Experts of a small language model.
Size: 8 layers, width 256.
Experts: 96 squared ReLU neurons an expert, a sigmoid router.
Training: a variant of Muon for the experts, 293M tokens, 4468 steps.
Below are experts of layer 3 (counted from 0) of a mixture-of-experts language model. Rows are named router (the router's row for the expert), down (a neuron's output weights, with its number) and show model dimensions 0-255. Each number is 128 + 24 x the weight over its row's rms, rounded and kept within 0 to 255. Numbers have three digits each.
After each expert's rows: a language model's description of what the expert responds to. This comes from a sample of Wikipedia text that the model never trained on.

# expert 20
router:149131190090162155134104133166163132117090163159134122117119153116107116101092118136125092110144138138140100128137094134116116141124120111133101102096101085153117138165121094134131137125096131103122142132128079149181119142125142131144167157172133134108102149164138159157100120134137144128151120139112121105108170139137111095136097156150103101112127129055083121132125148126135180146133147114162107103127087112103095138174138108164119100112127117097140154159145091140121121165130120120144153153110162094157146108134128100103097137136137116110110124130124112087121134085104144147117182184139138156120151103155138127125143149100142179154120110103158124167145177150078101098129129126113126177125125118101142099157134154107114122141136124149100158135139105169184101084082141
down0:126150129161118118125160129114123125144166130140140175142071118135109150100126131101129121123112108064143132145100099104133167128108146138145174103141119126119149111142164132084127105135161168107087131084078176132120135127130154136144136120130140161153112148086138091132141077138122171070145101169101040123105106110122153115103087128101100144132143121101112135126136139092147109147142116169123119100156123160127129140142141121085123108118135137151158136105159115126139134078158153140155118162091146142129130154093095149128109090168148137167129107093096161127090118081195147111137106104130107151107135103109173148134135134153154119163134111120098133109153188113132118130135137120112144115178121139117145109121125110104148101139157104161117127112131163145130156157121121
down1:127131117129136104095160102125134109118154156141100138209143150114116140131140115086092125046111155117137093116130162148131133156105142141165135141140096177089149143113159145142161128127114114160140128133122147095138109144121145135106102114116127157121129156140139127108127130127122113100167129135150224150113109138109128117177139106129126097125145125113168125113136091134131123117161116092131120109137110103107168080067109148152141128139147134158133113089141131132164126086119112113123112124110111185099115083125179102132092111111074144122118154158124150098134119149158142139097164085090095135135125141118057097115114121148140146144169114144135128149155119116106099108142135165116112137135142105152152112128166131168160169145152148120125132097140098109110105149131096
Description: First piece of a capitalized proper name split into pieces, such as surnames, places and titles: All-ouni, Stone-ham, Ul-ises.

# expert 12
router:142108161099144138112090103149145141092128152166122096128138187135130149074087139119102109104104157092137098138118114133148140130138143093132089116107099117123139128145093137113148124148090111111134127114138109129181139138134140153161180156174116139125106092123109144134109114141120128150161152119139120130133143149087135100125113145145107087114135142093071119069125157137110134124142155117212138122109121081135118125198139126155114120129170134094140129147122111127133139138141140162150154166103168109137143116135149101083105119160186118137095116137141082109114134100104110179092155105144139101113145120147147110121136117127136179163127152115135101148108165160087089103151102148124114151132129116107144099164142146129111137132164112146096099142112088164164111124089142
down0:140149095121100137139133118126138152152175086113166137153116134142113093163104105152131123142144153130133064074108122130140100083131185154090114118165059166080158112125127142128156134132108111165096119099093125110111121138153116150178150097138143163149118134127112119127107124125121150129176134134132204140134142135138122153076118083123110151135148119086137149159168118092136162132116166133139104106125143099097123093139141136153088115128122119122133090118092149119092099143097137133147104125120109084147129130150121153128090137166153125160118127176127188128129134149134120141149117122126163104127144127123131143168132128137142133124116084099161110116122111121095066102129085135150144094165112146133145092089111129084119135101145108123135126148158133138137173140153154
down1:109168142121166146143105156114144110113110086158135115156202121154114132174132132158129154144093128143101102102129104161124116142150138089147148175144143092101135129145102175134140115095151148133086095138164094132138133113156145135105160151090139152090159110074153149127121118112141127136132126091129089113099150129127120107119084132165134113094117128090129149138119113119124124145133162092157109110095108120189120137151122116119084135143131125097105118090150116126142154144119101149147146087173094124101129119120152114102137167105150144145112147176139100133100131132127132118145099147128160106175109093176119133128123148120120095117101127144142132153125137151054093096121098177101191118130159137129121152161082106126129127129112120082134144124137121101176152136122159
Description: First names starting a person's name, often in tables or after a role word: John, Michael, Richard; sometimes other name-initial words.

# expert 37
router:113161139143130122142119130150144127148140148117113147122145136188118081114111136188130106123113152131135156130154109153137120170128077090117112124120129102103132145134127121137150149144085128121110137146119123139127072122141117127166161125118174080109106134119133107116085105145170145105141059159128092152154160148123144114106099122114125138128128122128116101133137153103143158096145117148164131094099144099115069132147122101171086127083166115106160153123160148119096127148172110125116139131115144116139153140106102104133099148116154155117117126117118112128101175142121104111125155141106150108139093108153141153122162109144167162109103150121107143166160142121126070086136102182111115164140182138147075059148164165112111113133129148157145089148118145115123128172123103
down0:147121128144156173144144159144107148098115098093118161133153104144105094152144116146088153131122097094112131085133124130113145204107127097112122159123154141139155110148130159143173121093141147154135129108107153128159130065168115122169090112107091132169125117119088101090156101110107116137121140123138126136137107169151116148139154091101144129106134141167144122144142105115146153153136121149107148138082157149111117124152147100171098132115095126126139137082157135117132077115150094114164117138088129163125125151093121115152157168094137111120124159131113164131106123141180133033111119111137134097113172119105161125116167152131148135117112121112151147137159129104099104111103141137104104130139095104105145099138154130143099124157110146167169100148110127103076116119132122
down1:113120135096125105110109134175099127140106122162125099118157096178089114143106086156148130133153138120135117124102162078136160157118154130097142159172151115144088121119141122126113143140157132118064082093111114107142129127166133161065133138129151151114135115114189104127167122119116093152116122129130166141120149158107173105144137156097117151129105123131138144163098108123095116181119140108153141111128153102131114160141181141134078131157151133113127122108170108102118120125146136108096096147084107142192139139121124095080124138124133137123105139121105104118142108156131136113084156118145116130123192119123121146165138147110138099104131175137144137162123119137123104079092125149084087114103129128132133138093147093094143100170156169142122142152124135185122118148127124
Description: Line breaks and == heading markers after infobox labels, headings or sentence ends, before list dashes, e.g. "Physical characteristics".

# expert 15
router:142112140102155126134116117153146139101137157141164173111139156133126132115096144126124090133139100108134126143110084126148117102155093085129099124098143098135143135137095109136140119124121143145105121119131098146159115133141154146130157121172117133104094157138105137134109091143139158137135127122108073124133121131128158112161101117133073127115109123090086151134162160081136141154136162142175113142114116123107115167185140135117101118106199093122137138165143134123101124118164167134112110143095133155125131112143136151109133117146151100096086110097143116089098139085155113136120169195108175134132172101147160126159142157091152190150137116116152156165164137115122092064113134122111089168092124120119147101135135133116114120132137149154122122126126114166170079103086111
down0:136094132108160109115143125140128176108141130105134164141112152108162158084089153143109107135111145091129102114139092138126112073145151134089139129137136140118135177139118160139170089096132125096140119100111123105146149085149101083111181146172125132111125127129098135149125120144138156175120147120135150165130140155120138154148116110136132124155111130101079159126145112121123156151122107109152096127118119083097109132194104146157139114103180134120127114131105088130112112115151111136113096159113136136094146137105194153089147122111108130113096132124150102104174137132130131144148122128075175168082110144177146062113163089117154098085128105139150144170163143149141122140116121098128110123157119127134145161082130112127120148120166175101110120113123115136164094115129119
down1:122110126155129131121132115125132118123124090131161148126143143146129180096120145168116152115112073125091123128163154122137106134159130117124146110101113114088151124124119159166134097138100139122181185104129160128145166103116111102139120099124176107166123130132118076098143136121176098109130085127139093151112117150083114120141118147154128089071140079165129145150174137121152101097114126155118104146153139127120153110110126119099150150102091183141136098071135118147128164122126082100165107110135146104129123133128154157122104123145122157134113102143118150141162109124176126114109117131131125171098135126087132103125103104129135162113159103137120115136111129182116167183118134148126061139127131165150171160112133151131121101092084107113131147147154092161108112170114139
Description: First piece of a split proper name, usually a foreign surname or place name, such as Pi(azzolla), Mer(enti), Fa(del), Pon(zi).

# expert 49
router:107139142132145143112100140136117138116143107110129146123131164180129132143109108180144132116110148108117113154124110168133138157143101079126102137135142130100148156133123144168140148160146156112088132142131120125132061175129137144133113094109130130138118123116131091130102121109138154139195054102110100127127136110112119140110134141151124077116156125118140107083132120125146123121093164169177144133126110129150116131132147085173096090106137093135131188142135123139075155178169115139173113147077137127160154102116122105119106139134131120091088087096132115123149154119120116152163122123106136083088112082148129123132145141107176149132123162105116171154137163111114132092149101132112148154117118124147158074127135165107093139145140159142118154130114159151156076148125099
down0:128143143087098110136124166097111143184154138089116140122131124128140119098112156137132157140136188202157089157133128135091135093119136146135140168136125144155112126133126090116105144154139156106133169120082110128099154120097131133178152151145067076178106145162098142124114123083172147120146148128137097139127140077136113101138129117104150154126120124105118101115123178120188124111149160135110130138145125147098115134135113129115143146093120119146172143180114130120161140141129125112113079118123174130120120129134123153114129143093140135107148139145111150113161142121126109130101140142116113072134112116089119129134140135125146197113108129132131100150091109103184106129081122168146151123080111166121130110124102119100112132124111154093152143132123126120100143049134103
down1:118109152112127125193131132140115146142175158147136153149122149150121096139120100109162148139103093134134092122160146121164140127136150146119168116156122147113134091119107123127122105114102119082114114128115134137103145089092105142117123151098114132146126162126168134088128174121157081134124157122134074137128136098149115148102092155188123144107127107116116141174131162113140138105107090129117107186116103123144126200109172155099130124144138101117122180155140149128114123168138100114125088104121145144121107085139100127112116128122096092147109133094151147157113122149134109157162110126162087118111164122146155108088090092153157121160195159147140106096124123131129148152140110122095140090120127071129092127097128135094173159156103134125141127121163129130075122153129108
Description: Line breaks and heading equals signs closing section titles or list-introducing colons, e.g. "main draw:" before dashed entries.

# expert 30
router:145091150122170121128121091123123161130143139132122116106150153125109121166127128141124106129090180117135151142140114127157139120127134097170137110131156137086139129121111124115124161117112121152099141126153076108162116136154151133146151140172165118106104113152111168092105110117113108084109145097114141118142172137117128112130130121156115083125113115104121091060117186090149126103150130125136134140118105138120136160099130128145123128127149112075132147105132120123085128169139139132140129171141131144156085149130164105083125109190128127095096100142135128106131189135133123142095142146132138118087155095143128108128164099117150140126127124097180124172153151160125132090098097156079151149149114126130141112124123130098041100132140126150102125100153127195148106152068136
down1:133132151092147105114136174138136121102143133085146109119123134138145117126128129117130153156130164154150095138099109149136147144164151105107167133139114138110123150093132074133147116120113175138106111129101153124120127127155114114156111102163146168138117113093129138169108093119085129091135131087152106182142113138099145132189142093103133128130133146082150107102130133171122108150113141133112130113137073078130094110156095101154130177100179187144140107124113118155123130131134148130120046124143181115138147123095140155122141116180112120112119101130106142104144112128106074139147136125119149130120212117150152118183152142131087077124131125135139112157153140117135103119102106110125141111131136119120150138113130164103119113127115079084161150133152106120173110111130144
down2:145174137107130128166122126151129134121115134156114142109135054140144099152125101108135090134141103173121132111104145142151109094135139138114155119124117124110137183141130113132105152151106121118140130143069097159115197119089151103133134111157157130086188114122092134147089164147105131124123134094147077113121110100147151134128090125106146134145147084122107136079093144112152139073122105133110099096105128145131116120162104104152130160176141173147144103135117112180126106147109115139127114152117139091137082162118121143085158142120150096140130131121101165128138149123130098139131123172101122168129166119111146156142135109161125170153117164130134127165097162156101088096120105105134120158145125108159133154160127129129080073108133150102153163147125149114152096115123108
Description: The word the and other determiners (this, those, each, every, both, any), often after a preposition or opening a sentence.

# expert 2
router:103099136127139122142108132134161146149129125166130109099177129153131101126138134142101113108118129109160151115110134107125128151170160085162157146102142120060119139123093110143126130149132140117088121121162116160115077136212143158119170122116149122137097123153195115120105088167159106149115123124140131135097143142090099124107123160133099148115139099078135094107147132105124091076140157161170111096134103131158112158115152092120101150099156117149160149134120148100117135117141126130133161131134158130137104115126148118106095127192179084113078119162135120095122125106146156147131134141123126121069138109140148147115106117086166166137146136122165162163124107141075154114143110142083143160109130158118101129119100133105142097143124097129127140124153096125137106118101122
down1:128094139146138075071146145135158107090142122144127105140142137116136132114138131092158091118169148129131183153181094110142131149124121129094074133166129115127139131130125163151138094113181113136096109164118176135178111124134177149128123098175084129162130087107109116124120155143118158159146160155167152102130112120090149095116133115112145098100149098161126146128099136137127106111097127125184081135129109113108120151082106120110168134106170140130159137128116104133142131123159092107094192097112134125127147153118084078125114137159114120123139120146107133117129105167139114117111144121134110142117147124115086133136137137096093119132142116110160168130134147098092143160120138160108163168141124116113112133127143133120133107125184082123116140101125154146153141113119057
down2:141050151145111118122157101114130168116098117115073142096136097117115116116142143122112150102142106105122141129117102188155131108141103103108104109082129123155116122124140171107138140156121097076151153129074150174087106110111130110152109117133172103119127117122089120138124139105142148146136141099102088138132133116168103130106123130131134141138102156183155100128122132157143121181155137129134161120131134144089109151136127169151157172141119150120141167077091129161096100154136105124111111110138107164125147147092133087138131109097075158107115134113137145125105114140103150143161142184115116125123142138111195121119128177134149131137135137118121124120142172156163144160139144171161088109145133115131131125124144126090082123162132094149102131109118131112116125192084114
Description: Conjunctions and relative pronouns opening a new clause, usually after a comma or period, such as and, that, which, who, but.

# expert 42
router:137111179125145138167114114140121140118089136137109130122147155147151108156130140138111125132102138106150129167121109108162100144146118075112059121104123139081138153108132110128099142137125129132077122137162124104139103169158117135131151129133134103097089102120128162130111110123122144132166093119141058108119153125135136081156112155140117131134133187106112068116189162139129139128132147155209161102164115126156132160147151129121125113121171128150160140142140124115116114142167180137105125134091131141142142128132160122077121138130110102146129119135169054075137179116142116150103131103147127097122165120108092143147101147126179137133134146115131120154133157149104120072159092130108144103098139097140119119120122128124106095164169127131120106092147135149140109127128153
down1:142135126110153164087143113099096126123056153173126146108149157150145140104124131122069137164118085168117134133097123139136097122139142185118134114109117111152127104122174137070117118121149115147155181141139145132114141146119082153092096082128133105116155146124117108161116140128187154102105138156149092117062107111134161099163137131119164106110174128144107139115134120152116145097128131103145140159104108126119149141108131156086122123140138176146179133068124145106153104124134117122134184109120108108122120138124136112107114173129134131070150146148143128174153107127139117137090134131170102163117179156091113141129110120131119139123152123125132061130100116114131144129149116133128137132142113133098134091139145120110154143178100097103134110160136115096117103119165137
down2:126140089139124095172171089108122141204164132155150100081074128140142119196131116172093138135129153160137134130137119141151115151125201145140122123142112098113108122136129150103139136136133094092123147156178166095107081154128110123105076153139140138164125140110135160132156137135119146109139174145141086084109115110115145154104118114118102108109138106113143132123111162128131149096129147147099137157109162112095157107133118137104117139154082153128130094139140104134122113102138159099115149085127103149118132114080157132141119155127103150143086121138136133124150150109125099164142075115121106157088079156114126153109107143153139125178089111151113105123153151142123111175142132127141108075150098116171118100092139109128115131102172113120097116129144132126152142127127145
Description: Opening parentheses, quotes and brackets, plus date-range and slash fragments in lists and tables: (final), "Atomic, 13/08, 1463-1850.

# expert 32
router:129087183133136123117144113093129161089118153162089118128160118141099143174110154152113116121118153093136131121143116129122109135181106106126131135130161144128157146124137149139081100150093111185082130109171145120122114151112135166119115117140120098102083144140143134123107122135157128131143098124134122132085130137098124072122139127136117112090119137107091135107142112129135167140136124122199136094105124126145116175153114114138072116101126072094160162121119149101098149129143154115127118139134122149159153155147136148108115151167167123113131111117151122137122173139135081181169138093113120115130104102172105132153146144095149153164113116118167170163135140091110118137131132164081158181097104167131134115129112124107082101134143101148100140108105142167162148143086131
down0:121136097117145137145130147092135114170144141114112107093195105133123129148096162098080149111129130119135145093142081097108075127108126125131106150144091148111115105137160111150117108110106144125110134125148117095168149144088143127143129138098167149168162168125107169117148110104157082154111121097108143091163159125125110093126130124145129172151141155108146127133150100107132141143128108158155122103123119170131146153108129122130123126153106146087119134125100150093142156129100065143130138088175147127145101173132134166092090148146134150127159114144124114170151127182096162144094107123124142135113110093184125148156129108126113114147103104122107136115105134092136176115069111130120151155129090153135149096145110126153135104110075123136114156138075156142121173104153140
down1:119130117135103130153143121156118134125073151124097135145134125095126131117143108126125092108142117084135129172160111127084119179081177143144158132137122147130112136135126086123121134113142159136102162143143097068130144147101163186116085162104134159138146139121096095128145138099098136102162164131144170158104125125126109127142130111127125112112130148133106121090138114064111085156114135145085113135086102112132162134159174113127149165130121098145083113117106149147127137136188147107158145140140114108120082122151139088095172153107152096122171125146099113086135166140119150157116096149125132093186127160135112138153115121130112131105100157151107165111147085108146115125145139116079082144144146120157186139111111134106148103135138144104126132117143130165110102140158138
Description: The preposition in, plus during, near, since, and the following the, in places, dates and events, such as located in Kew.

# expert 28
router:112128115132146152122123154144148143094130082134107143100134197149114133145131124146149134127073156107127122158103117177129168162142085114126091138102125145077172156159104122157120139150106142101087147085160115125124095185131134124130132133106144112148089101114121104098079120133149141101181119092102095127130136127111092143104137112130107090107153144126111141114130134116187119127106146158154140134138115135119116121130130070187141134110139088098128170128146152107098172145146149133163115138097158128133145112162108142126121119137129137079094112162131116115148179126140130143151150132118146094082130099137147119130126153083164125145124146109139137169142141113080114081142130101115165137099110123133121087093144133124106141134168094139132162143131119172143109190099111
down5:136146121152103135146119102125125130116104169162118150140139088129099155133082131135158116142162133089109123160070116115148152087115138183142105122133088124142133139114153122172154149120148091101156114138113141129113152138150162093110139132088116110165153137149147167095104095107171157117155136134130097146135139120127111139121128131110117117128106141108098111116110133103144154144150158129095104160058127124159100126090114188130105133125117170135151127127133134139154176099138169109111141083097124154140149105058131068129115109127120151107087080131134085116157145129111168136114135101090120129149152092102131136148151136109161147114177150143158156124118098120156126109157129126139131122169140180126150132120138088156157155146127090095115121079137088144129119086134122
down6:128173108148144111098118114132115081094107121120141125111116062143121102111140114139137129152128122161124141071151129128121162180088145143134130120131115124179140110140097147123144123137151133141157116129126123171143139136086109130108107136144110152158111114135070118114118123116130118153087110136131255115111155136131108161148146123140120127140135130118163105129154085131130113104107149128108116124127139128102161159112100123124140106155135110123079139120099092140183137139122125158158145116121136119122120182175109144116130147095125131109160146167129153135119114186100111087164163092130111136102113139132186127109129139148089108099141114190125107087146090118137126111099132111196111142126145134117108119132113117169119097105119134102123129149118143113132136182146115
Description: Line breaks and == heading markers in wiki markup, especially around section titles and right after an article's short description.

# expert 33
router:123103145120129121130092105094170103112113116156117151108135127140119105137113165130098104107094118103195138151116101161135142095140128133121098109101150079117159146118099130155107108164061166125118146151175108151150071184153118128139112143128140110137082080170129122105098101131144118133122088144142082107121161125092100156092121122166127129122146172138090123144111186136132149157156146129124169138163133120108115156156127112157093139121151112144120149126134128123095170138127099144143098132134142137142134112123108163124114122172136163109099105148186126130153134107188089141113161185117118125113117131124143157175106125089139108164143149089143108148150126131101142072126113138108154139131152131090110142144103158103125130144147108145133116155163104151117135140122111
down0:144144122153120111100135148135119114028090104130107136089161163118142154145111140144131114122092169114085135126107121118088139125141162106112111131128185166127166136141149140137104138124151136177150108151159117103150123117085120121080112130110132146108142168124133116158122131166167160139080121140088089139120138099111155106128133103138170129129105103101099104088126147111128133139129103149145123140133163105130084115144142096140147117161113121128117084135136117102088165127099136136149120128149110087133161156154169138150128147171140128147117131171085120153184085101114112125116155166153119080125082127102136114172114106133134141106124148124108134185108123154135145127102118116111141138118092132119129127135158188126084132134103144146174135085116134161110134137162107
down1:094116132101153124123138121146164140093112136153138126136125138118164151125114081120159124088126117135155101124131129162189092146110134109127163119141138120127171094140136130102133117170126109121077113132133089111158126114147132133125162168137143095131126146138125153197181108083106122108119104131190136119089140123114149121188149124122126096127135125139151097126175126163099117122090139158131132082120134135120168124144102105093163086100093145141200104140144159151099106136150121127132119149121160119105133124092132093145120125101106132115083072139137135122124158120110133116166166128134098136115141146112134073078118137131154154164104143130167164102095125148166123109095148159192108142118101120118137106150095115128154137150125136119146127090110080136110131135099111
Description: Head nouns naming what a subject is in opening definitions, such as footballer, politician, member, species, anthology, variety, often after "is a".

# expert 41
router:157103148128158164117093136090140133107078125120136156112127139143155101128116151109153109106096153094124134153084130110160152158150124109177108102126187131126130134157094088124140119127144139108102136130143084098151108144163133136164140125101138136146108138110137154122068097128096092063173079135103102155131125157130119125073161137137088122076135148086114150099139131127154126132126135162131149105104092127176150111156163140162114113121160114149146135138159139096110150127151110167129137117124137171121107124162138123096103102173177161131115106150101118101111123122147078184100147149126159118111154102131128161169117146137123157126095112116107174134178138126123111154146115178125120115113132127102138082134135129117148131178139141154122108129106094138138116119111146
down1:173135130135141121109132128070121082141124114140119141118130128093194137100158163119151099102119110118138162134122141115124158121103124138109135134149085119159099093151137151097136142153097136151107115080125101118124177124103141120155103143120129171126121145107111067127147120160122117142151116149158181122147104182101153132117123111134118112132140135120103166134135122153101096126147095116137111126151096185144109139118143183167154144145127127119123078141136113123135093205110073116181138118128146167124121139134165123104120125072127123141128125119159106158136102164126109144146104126127166163143114099108078150116179128126124121130159091132092143122140127114166134150132130075169057100105110105143117081108102111137152113118130140130160147103136142129126104130135143
down2:108119136099133117099128134108158162134140132082107136165116104138110108095117110164097117071135165128111151184164135098124080119117154142094144107155180136131136185106112108158097104127088086145153133111112088148128108114111108138145122138125121128074132142134154161131092120082160171098122080128170032138121122122123140106114113149149131163132110162149123152151131149093129143130098150108155123155106113143122095130172116123116108127087149099140176154132099126108117159143180126143150128125084087135115126128115067140100140114107165131116143153121140126130105115157119168151128109173153133136155125155106116115122122120121162146176156145113105145133131134160120125120116138082111138092152137149157115117186110115131111137167137123110147128142129151127127157114108137
Description: Main verbs after a subject in biographies and plot summaries, such as took, published, announced, joined, gives, falls.

# expert 14
router:091139143123164107104145113125124151126093146133121132093132145141129109158111141148116107126129136110207139127128117123148107115157129073145122130128147130109129163138089112138107119121105102134127136134140085176145098171123148188095112109140119097102088159159135168171125109105108117113107131119151099096159136100125092112127120121141089105107149149105106118145140138104110120152115127106184143136131152142119112153160127126179121117130143163115135117146123145121130138107135151165103167159100144164109161087118136135112077143168166077098113085122130140112152122136175130156159178100101108108159133083156126118182137158129149182136104134059161139179171141132131133100153125136113140130133117142130132112116122141107103137150178115114087145126119121172146106115087140
down1:088071108121145120119131095117118118071133148161162143136130136109125105115164148130110124115095113112133125104165141099114130140137223138147130157152148084129135148099158079137134153152137162072135138119133185162138128113095143113113125149137164097148153146145131091152098113153102177144118105139134138140123082175140173135120104144121101088133108098170129138111143146118160151154142114084178126148146123126153123124114095095158128112120160139160159110139125139173138111143110135160156151168131100081129092153102102152117158190128130135140114158117121112113099152104142132103107122099114112099154105127108075145125097121128136128110111097160161185104117127092128127125147148151113111107109117160110110149120139092137105109119114135105143105132122119123073138132146137
down2:152141149135134091088129137132120087131156110123098104124148181145125126161091143138156076129141111131135146118117121117094089156135108154117125157125127122115145146071152106152137161141147126126124123115167123135096134130182181122113130131125103130132174137103131165117134117165131134145124158096107174123130113142113149120135131174130155179162125102142151137141158123076119112101098075057107134134139112145082129104089100148103129121134106144074144119149117190118146108128127141122153106163089143165106120094122138118105147101109128136149127125103129145145165106156146174142106154138113090103182126119123104113112135159131086073112130174144168122159098142097131110141113144088094107129110120130118152096129102091146122123124160159151118132110191129152116102142108143
Description: Prepositions and temporal connectives starting a phrase, often capitalized at sentence start, such as On, In, during, after, when.

# expert 34
router:102103128128142131161102151146092159124098135133132166105140130146132160138125152181119125107103149108151107152102104124190148128162117082150095091116175134110126151126111125097128152169139134107063149090166118118126098193196115132144168108175146111088139136143111155108121124138104121099164136105105104137122124113116124146096153111161086143107176149111130132121162186142147153152118136133120142062144130102137122130112149121144123158137151123122139143131129135102105134138176110153126131162117093156095128129134163115086104152165162138099083078123150128109112192094127143162108135100117133117141129131131132114157115131098147158136102130105114160142168137080114095120130137151107143097125112166118152096102141128145125120141123105147129102093104129140103090138129118
down0:125134102129115158135080077143084164140101124107165084172114148134098126137115166143148186143113131092094132169135147116156082113106150133128156138155115146095149139161114167094071090153102146136181116136141128141104136128094113118091066149095096169132128138099143105130124108136156110132132111094177119126114118122100139115075169091139096086189134092109150141140121113074124144130136116167123129147142136137121101163101116165107131134131121129127142128144148143090090106161109109068124124127152095088135131162137122165138155138141119124134144141114106129149134123118122127123122132133138129150127126141140137130156149128126121108120130107117116118113096155116146127182132121134107126117170122161107094134134126100138056151134137139115146143150129149169116198171148148
down1:131147123115081122135100125126094151118103135151130139116116112105129122115147125142146148107160122195106130127136114154102157130127088139152133185174155118158115179078121124133133132158128125061126175104157106108143137160135144072156143130107135136103127156142110155078084176107168149123111142130097090154144147132158105144149111148115142137146106183123147119092120083129133152130138133104134116157149127125155125131110082103138182111104104104160144151124105124167116111167176166141117117123114098142123089174110136137129160152152130110125090143145125114095125119119148108101111094121118085126118135132099130139130134131093079132099126150144113188169113124135123162161123134106117099138126118132152148086102150141111172124107091097154085099146085161104129119138111131
Description: Possessive apostrophes after nouns such as club's and attraction's, prime marks, plus verbs like reflects, determine, provide, prevent.

# expert 22
router:118102167124127161144146128117141125160110144125112117130136146121144105164118126129107113133115118101176122149138124139165103148128108072105111127117101137099164158106138157114140131182126148122086147146152118117133065159175116189114144145135143076082095138121114149131115102109105145164154127113141064142116121130118147097141118132135121112149115170126089069119166163162116161146130157109184157108167124145163116189123143142122121136153164125113132157129127147084117131128156206160123130114094141149113106120145133115091127122125126124134100117146161085087141147084171103140110151119166115102136153087106104165148108146114161127136119095120130138167160152140093125090137112147099155129145124117128128104131115112104098086148153109118123132100157123164122105135126140
down1:158088121105147106128120091128109119123118173134136146102177114151138107187143155150131157138114209127142112121137093117084127168137143150129111139121097147133111175140175116126135096097141156123132111146115120152125124153120130093123117154094109089081140123132109130123155134142113149133130156133108105119091114141115159139157125135100180127167126131130112135136139085143131107155120078086148116136106116131138137157098075121122137118155147141115106148091094112115154120142144121141139090138162122151115094160136061154122146140102084140141156116142132181136116141166124141114155112147109124131146108140145153137121080138145094105156173143107137132154072177133128115082120158086139094130172146117082152121131161064100130134132083117126126131088161108123125131124152099
down2:126101128167121132116147133083164183093108123131129091130121071098183112101096133124154138109135167141127122138133150167135149095158157126146156134109129099169131127118094148107110087094146126117136124104081123144119142155148150162111129129155146157124145114101150067101110121177117111111130095113145099135139150123139145142087159171131150141132096104167117130120125140136123130101170134122150132106132138122152146159133080140070075108095168147123141062096127126136144114137158160126133199120132127112119115196119137148133144139123116156170122133107120136134120088117120150153140099124109093125143100130129138147100190102124127117110151079132162169183088148144113122167136092134106146116128115161102126109137146157133125131105102112122115128118143106123119119122089096
Description: Opening brackets after a name or number that start an aside, unit conversion, abbreviation or date, such as (loan), (BS), (81 mi).

# expert 47
router:096134110142133129163149146136180096147112160180137111120134107103117111123116137106094145101098143087123121146105142128114125148172137058122125157124129092051151175129082140162187128181087158109100117149139094134120114148160160125122136106104143119122118096150166112132095101139171122152121104144120120118140139151099107120125116159148103116118105146112137080106136158130131101135125157182161138093166131123123099147124163080145110153093157136155157134153118107133140132113166094116141131170132166129165085129122155112101115144170178137131103106116153113104111126124169122134095135120106139131106192130130140146105130107095141142171145159132155156156107119128076161091146132133088143144140132105115113120102129135119129131143131101130144126105113133119148133102083134
down1:097125118051107098131103130172118105138083122144113117154142131135147104136119106147130133121164137167172101129146132099122164127126125124143126121144153112132088106188136122111133154135157140109127126119187151133148129154153172134141094133124135097111130165128112159153133130151082118139144135091145153145128087115121159097136107157115113117138120142117136125111120107106117099157092137122105097115123130102182141096148146136109142115192136126118136092098136137117142117117086168154156096085145156146135158089112106103162120091147089135135107126164109107065122079154084112069141151104123126118135123148166101113150122134145136118122125132113146120108200088104143126149201133114127168122124156177143140138128097124145130144172100113155144107112106146113113167116131128
down2:138144093110117125120147114126102164114125134143102152186103123135135102115131153129096165162125191178126153121157158103115131114099134131112103163173170079130137159110082110124155163112135130133120175116138117125135179132136153116129119154120154152171094124139132118092139139109160155129091131141158133105121134139106130144125106130121150072102102099126135105132119112120124096123120151137142131108187069095142167125147174133117132147093115113118121125134149108182099115125120107122106139134090123105141126138155134129106134105178112116169151164100086144137144149122155147067154156088098157167102143092120140132107158114148094164132112142124119106144101108134122139121139113110110095120089104147112132154145085103120143119075130126163118156147118097167119192109103098
Description: Conjunctions and list commas joining items or headings, such as and, or, &, but, und, as in Cast and characters.

# expert 6
router:148100121144168134121119090101171141103121169154135132103142136148193106112068130152143098130130168086154113144151136155139137118139096094098121119099129124128134148125093137137127129157076093136111123157152137162124097170116123172151134091140133064146096089127133160148123134110170094083146127148087113175103135107121122105109127167123134115092133140110109085130134153163165173096112146130135128085137119123132112151143148103158097107127156145133141135114121071150134125111151092129185125152113157130155180151141122138114132114132156132134087120116151108095122158103133130168134135166112142137114124087103157117120132119120163138150096146118149158159138140163102134119117102148108116167129119089101157086107119138088093106109124131169098141119155119145170122161103131
down1:120145114109098138128143139156149163192179101120120122137145124120137137115141157093083161173126091145148112135129135111137152153100100126155111178130111162097114171146132140119135105140149159128172165089111071119118158111179107093141120096076142123121149121098188139114142136109135122141139123139080118123156179116103148147108088124141126134150093121129162138095147108087131118097109173127138118099150130116138092133107173150082126110138086092116142100126126126115074120147121137142106137135102137119156128105110113121119134108129146103133117118109079153143135105140162089098135149190139110111120129142100124122101123111123153117122115090131119134118154162098122150117146103114118161117113139137146152154130051167124182145158126148170158133166118155166113122103131123
down2:111107168188124141123157139115094137129129069094103108138132097200168124131102122117139073159142097112143120093120131154099093155113122146151129145089119137126164141127115090161079156161117161113100135111134106143128137146106138104119125148120136136123129132169149150095136153148139116125094138096095073129121106109150074099090128144128123074171104093096128168138132118154135154166131141115127155166159140156123142131134118179165072075136121115117128161146176133152101147130154147159126112135141138142128122119127148138127129116115128101076097164138139147140098125127117184123097126149113162149121145108112144083133148122149087148164133107111157141160126135107118139126101117148122115154099081128156142129173114120114141105099109154112133152099140121166086142104114123
Description: Country, state and city names and their second parts, e.g. England, India, New York, United States, Los Angeles.